python train.py --n_experts=16 --activation="squared_relu" --groups_per_token=2 --vocab_size=16384 --rope_fraction=0.5 --attn_scale=0.125 --init_std_o=0.0 --decay_fraction=1.0 --final_lr_fraction=0.0 --train_tokens=1519000000 --dataset="wikipedia_en"
Below are experts of layer 4 (counted from 0) of a mixture-of-experts language model. Rows are named up (a neuron's input weights, with its number) and show model dimensions 128-255. Each number is 500 + 40 x the weight over its row's rms, rounded and kept within 0 to 999. Numbers have three digits each.
Before each expert's rows: "comes after" lists some tokens at least twice as common just before its tokens as in all text. This comes from a sample of Wikipedia text that the model never trained on. Tokens count by the router's weight.

# expert 4
comes after: " of", " in", " for", " and", " G", " to"
up0:499514482489500391494478482510471527512547533519531444501511446476553540488484556527446483511522530499621546489504475453516493575538509557466505503571489444467499451553533589377528545462477498486532546479456441457470548524488526450464563512498543508469509429552523557489577460539465416540473437529527530416550487528538445490496526519483515537459501507536514532471406524463482529547466
up1:596475468462491547525475443533502526513496535487543510469525484481460484525540557538450555548493522524552465559452502476481464605518439455536431500568488473452534506471531520498527496441448476455480500413510544398524574502553500489417510527486455480477425540582516460443491517559472503515455506465421564542536523455460545545481478465551486420500487511563513568495494466541441495477519
up2:539502500476442499505450508505491552460515546626373418526538479474464493478531487514462415492467485476474487547549470493538525481469576560493507436506483455492491480516512502510489471479458504450495504482504444477492545516440463505561518487529575513526410504513517518503493502536443502470447531580526478483506525416477538489488545472462518503483560439558477552483586521459537456538471
up3:464476406548520554502458460438479512498448497519541425508517489509550517528539483542546505455506439530509513524505525522552428489456553477544497542471394531481470562443556485418524565458473465458460569400520515491494573551529522475500535505462527462485508511531429494418489504515537489547520529526517527482568478474486535462497541509558518505506489506492501540504513527506418555516575
up4:524441529468567502539545420526475412512509474553459495499540474492495470416545563527503429456507513486512502533522614464617493532474532571475529517516429606550493481466509514483576528434534518415481491470470507538438560495470550511515570526501556522460578463539515522514552447531508511531504494514500470466504502492538498534498492471547454520582491552554526517514529505397554452515488

# expert 2
comes after: " |", " =", ".", ")", "\"", "s."
up0:593512555589544483469550522430477429422496539485495490514530542522541452538496517516525408447541519470477526482538534572480419522460443480547453483449508527461517472457540507486541466468519440525429524438439469456585507527465517486505540505520506453437449442488478502528561471529482527528522481528499540546474519430512511588460553462536489501463576513498431464447531458507479485484527
up1:505471467490507528542446520538500461481479454528535563537531581522437515570491551520535465501521482459537524535540434531436463521461510495541526458494472513432505499530530547512535476438488509520525527459541550477426456467438563463436511528529576485504489494588518507487531554483515532464464540515497510425415512485466445546550505474506443498527519443510453471561514533478451495463472
up2:534511457510453475566498527583538507495550456466509460441484456459522464475479489494605435516583460526624498484512542508543428504508516475487520500525515539448444535547502491539488600468487543486506511479511511459424552506481495443523515481478548478537560504559503564436561542486537483493491496516449523464473488560455475548506533487532459523541452568529451494462460442518459548492522
up3:491479524470410393553516502518535449562473460475458480472613525498492555469551516464463544452468571506547521537520535517525504524557500431528574473504527565451504452436569521534537557509459484484576588493493566496432518523496561535494478476525539477481541497580408524524494525494559513469492481516564588448509568523493532449474491442499454496623503445513465506475532523496499491477410
up4:513487515478554487398540489516411562445441468499507488545563481434556477502485511446491526486462489475453470431459491433499469550517506470583465468535457495454537547473535492440551445540512533505444499535499538482462473469561486523485500502527518488536538483469453454360432509470580495553541497538572538521596484539508432503494492489524567486434432516553492522500502492554557543509487

# expert 12
comes after: " |", "\n", "-", ":", " by", ";"
up0:551519476511532548468547517504515476558548571553488485515490480441495444502516486500486529465478476444462488530532584504543446541465531500498521510563516544534557482560512475469518517485463486468511544470544496486438579510472509535546528500494530482530535476499470521426498450630476591513492515526453548502584500504456518481504445484561513583461473491490484438470550467450436504433479
up1:477533509578556513545500506557511520507536494562473525496493458527502540531421558488548518500525533528562498504482457535498542499519569458471511474548522506492517522570488502417492501528487491465440482506478471498528538601513458456518504482492480473530468459475420539510538496549456585435482480612428534466497526543468505433551464489491518443463521463460473593457498541513474470523449
up2:465438529535557517481509500474468516502525521514514540509535478471565487489534539498574516499502486520559562475509576518580519454488477500536536500448520496443446574495524418546455462495489497565548476466496495501493500524457472444454535467507484513494521505494564426448476490510476493488515450479540615517524463508482485515468480459512459490442441509435476523561510462559459530503482
up3:588504527439532574488431477488480496482487524535467485498546530499542504481525489447478530461485492431448468493454509445503460514544536533488468584489528526506544546446564451610523469468538413538501522466500491549500484465592519495594466431458481480509480464563572447453467538588472504521455518487486521459481499471505427570529490470584539554529506461538475507486532546474439512509482
up4:506561476506516501457532513536453438430516485547440505565499490474385502489526541523492462498463484507450508435420517442444471522466547549500501462498523505518525443461565561593460456497490480461446483503496464465531483431475515498513478513565480492545458438479480514521489510498508445494466477521586412510530444547515476530520525472427595469497544523530509470534486477441472490462466

# expert 0
comes after: " the", " of", " in", " at", " to", " with"
up0:484517518500487506493488446555478546500479460528456535491511531519548449498500530503436490490492463532499545486472433490514503557475578468513472509505481519439538554520516528468509462492536500535571495495492528487481472485477470442500468507497524577575534520527423517534497558562526417569498375470647472501502404401549523527509558485539575520521508455495523571569561569482539531512520
up1:456468534413439484512534480529490580473560551521523533531538470467524498463532529443524437438514508525489491535523556547455492476442467465468500475580482512531514419519512443502559502466479513490457503510458511438496493488438490577485469448432473532533470448608540491523521529534519489509473519494475544438483511500493441506555476505505496522506591534604525494475523496546545489482475
up2:496489485524504531457471520597435489499517518473433618493505395543477442483510575540518524510567459466417484525530524492510487522502443431418500480596468483399515535492570478500509518439381529518521479513498515522551500519555529519492534457522521502523555449571485493532512517535426488500412538543500460497484560493455466529506531449466469527588442539585473527508519452532470496501517
up3:539446533545499516541512477478520504500481520524467467434567510527498528509453490501521521461482488481451508540456505482595473462494445517534512493477551467436463549475501370513446426459457485565641535410532489502492560499599476411500548469517564482452541526563435518480475451543460484579484484502517569493425481533478431522546534470475551512502519558452517486517494526465484479524524
up4:578425469494503508519499416574453477554466479483496523443518499528564521532471546504502508405491521458473552464480551482602515497445533517483400506484497526518492597512477455591533524498443420577544552498446435481520528585460504526531522568471504541503483477547485517505564506559495482480498509521501519551465485503507521535529601478537521497454573482508481509481513526447513495478519

# expert 1
comes after: " |", " was", " is", "|", " were", " to"
up0:488477498512486483568593505485483482486478535583489493560525494489464522463563478482428456568441543476560569498515507494517527585541497519518468426544510530529514413522518490525450518413489466486524558516444483450522557531449428536513510511522546441567566476459562471474518477514427548465505439554578460436484528524478466493525427471438545516485538475595507548513524509558595441409471
up1:505514495502482471496495501504401539484542469559557507477502565517537511538458579540513407503483438455502535462501481521606511509493411519530470492558477525486483591492558500483474452491472516527510507447433547437476468501511523506501493593527494472446534477475474522501494518452450562481447487578600436540533512528530552553531469488499529457589478529507492577565557464466549545486523
up2:485506490537540529512558486519486544521468485526524542528449501491504527467537491470503483547533505544595475445477431470481544545518527570451529393504501479438544526526591415492510443464510484503492484479522439453521530478562447502471510565440522519512465417491493492490531499522500435442452434558533481484533480438547538457576472483495478453527461543541461491497539518543499545482458
up3:496517462480454484478578446497469418453551499477539496567442488512540567503416510500496545499508513478470561462443516510548473554519472523504520486480473469441551485572539474483509523569464411550480478516517531464506563467485565376444490467568556490501502451579450600454498558553515552508469563572561432481586494573551448503448477467522528520458505451567535516476487522488516531523426
up4:484456478422457468550470459510496481497484569470473508541589571553551487408448497496526534464513498407489488546516594506534516507482507520441569510549429549484519509414545479531531570471432480507528566498486512460483568468437502485505548486578518547504476532458511557488456530481449510501446460514489468392540459550482501542493502503522467486478527456508533550442503417462515449454514

# expert 13
comes after: " the", " a", " The", " his", "'s", " an"
up0:504536534546397546501549469555562447521502543478492585542431421518489464534449500479484465496472494491499465500474523376527505482495495491461506541530515464513450488507479546393473429561447439514499496485455511473540531460483537524518538495503497473467588471489448601521523508535498563473453520514543515482543516552496456440544458483443559544493451522509571598551498456520482460479483
up1:469497469552487531513398465450478457513531485539542599610549497487453582548553493493461534461474485493476578518494535496580430494491507504477397547477522598464475541566497525519512439505518528502516464493458438455446512547524487472481439546496600459428480481448548480537572465536485455449525464608540429468546518563486562474510572491515526548575512492559452444511554561535532471577478
up2:504573491567584502536514450557540545514518495546496503473443558488507580514542503521578500496473493428501514451449509476557496482422464436488505566462485499543457503558495478538476483495529527477454528522525516559486572488466569440503512546507506533571523480487519485484496510502510501474497487505508442498518530489522490526490487500477585500502453472480545491452467484483507511524497
up3:489468510581540513438509419494516469471460530497464461431491435548509560498457486509502474516486537475560552525492516571579544502459459561485502500493495527451388500558466543468535534473517534529524479462441494473537495462539523517543464456529500508437513446462456568552462504506450506528429551489482493523499540469566449477546525487492507489471450494538494436511531495549451420524453
up4:530533534554431467503554512510569505532459474398498498610492516464512510496470501451469528504533482441500458507531560499538517424482493528543468463473551547509479561511489451548541486430430537541510535468482565535534479509444449477451486467488501481517419463569555571444473500521502483476451540505553594506416494448470434523492472464544435406517443448572516488615490483456513523494443

# expert 3
comes after: "\n", "|", "==", "===", " ==", " ==="
up0:573525533532491499457478487471467564574539478544538434422479505560529559519465509492547456530486439506566468430493566506496459472460487537504458570420523481491513471498483456496474441393501564514461528481483507517570564525523591483532540376514481552526604483503519533523479474494552531506506459464497457486505550519464455500498518484572522553498503536517511541585521476491526467445549
up1:557446563488438458520468558598481523504494549493508516507508479425488562507479513515517520552471544519523570478557490465482478549489519506525505500529522425499499541534586458547470518471469522437552461464503553470433468437572506501542536502517475476455453417506472528470493488549514426485500539521547542546464521429562516420464532439517533461499495559525473556431486458492524498512446
up2:481561536481394579546473519427457445551558499586552484433507502496561475488481458460495476514516372504530525455436521550544547517498543486404461565465497512472538461449494531550485523461540484504549515535492502507510517503503531482501476468475472492478522496454445525506540522536514561450512516442583465514539519442434513570508552483512518548542460518517490484513444472520514512462531
up3:424463530556494460519509569536481488599598523543506504541417485530455550531431501496472511489573526448539518533558521467518488495520502564430483458555497477481494564469492530450487488481470436538497531524536491513480526516465504485570507536508486478592456388466464545453530483496421580521444440490530538400533487509501480563567442476565514502599481518525532569474524542516508552470481
up4:474482519529515522553487509449506473534595448561534495532517489526451490546459530446462509492470526459517531508429522534503478426487428550480454520536497481461497587514546440473492457456481487600585494470557541428466545494451513513462486458549503523436484515469462495443529523574495470514445521517559486474483492563530520506502523470536525549502509534531499493569505513566539520481520

# expert 11
comes after: "\n", " ", " 0", ")", " —", " is"
up0:481483511466475481502523491431556550489484494569556475505525461563505486561506447410466454509560506517508480574488509517480487449446511482465464503556551496508492509529563486522480534480485504544549461463467520522550542481437517535553511448502524470529513522484472528506464437540484494418587455512511527418496521489428354551496486451485501499516551511540491535456492533533521496419552
up1:513502498526510476523534507517492548578464468471438518520554458468439551461503564458473504507563509471539437453540537459554497497532507523475496459553549460485477482445587464531456543446523432480529488412547512513580516386468529500477548475574471558489538466511529492524467485519497506458463560486441511580498525499497467531489491469541501499504551558553444527498567447505545509529463
up2:507450460500524528527497473501532510479516485489522597454453516520513492509541407513479494461541463508530467518450509467464564522455474534501486546587529531458501484479594458541469531511460546506529532427520498457528551527479541488475529490562507558521501483540519449497433482562513517486468440491488507482551474549494491457525543487415505500484588521578487528464496461450469414487437
up3:456500500461516508617475522515533506498487529506509505535455450488486523567509522454549562601503518531492496516402471451490461537543511468475459485581518500455513473461498483484502476483474520569541534519540559544537499483545527488401462478571490483550504499526437477513524559571489504518478537428532540569521493504469516477535568500443550498450519510517522521534531464496505498497523
up4:437485497536498501526518524507521517584465486551511500500456490508491459535539480541495461479468538531549511535518487472502457492467481539526472463485549463478467484472541501542522442399515494493453579503484532466466570488577505506522532520560463436474499427518527555473571526502529490450458501417557538474514500417573471457491538480509507539494428477514515532513500478497467470515397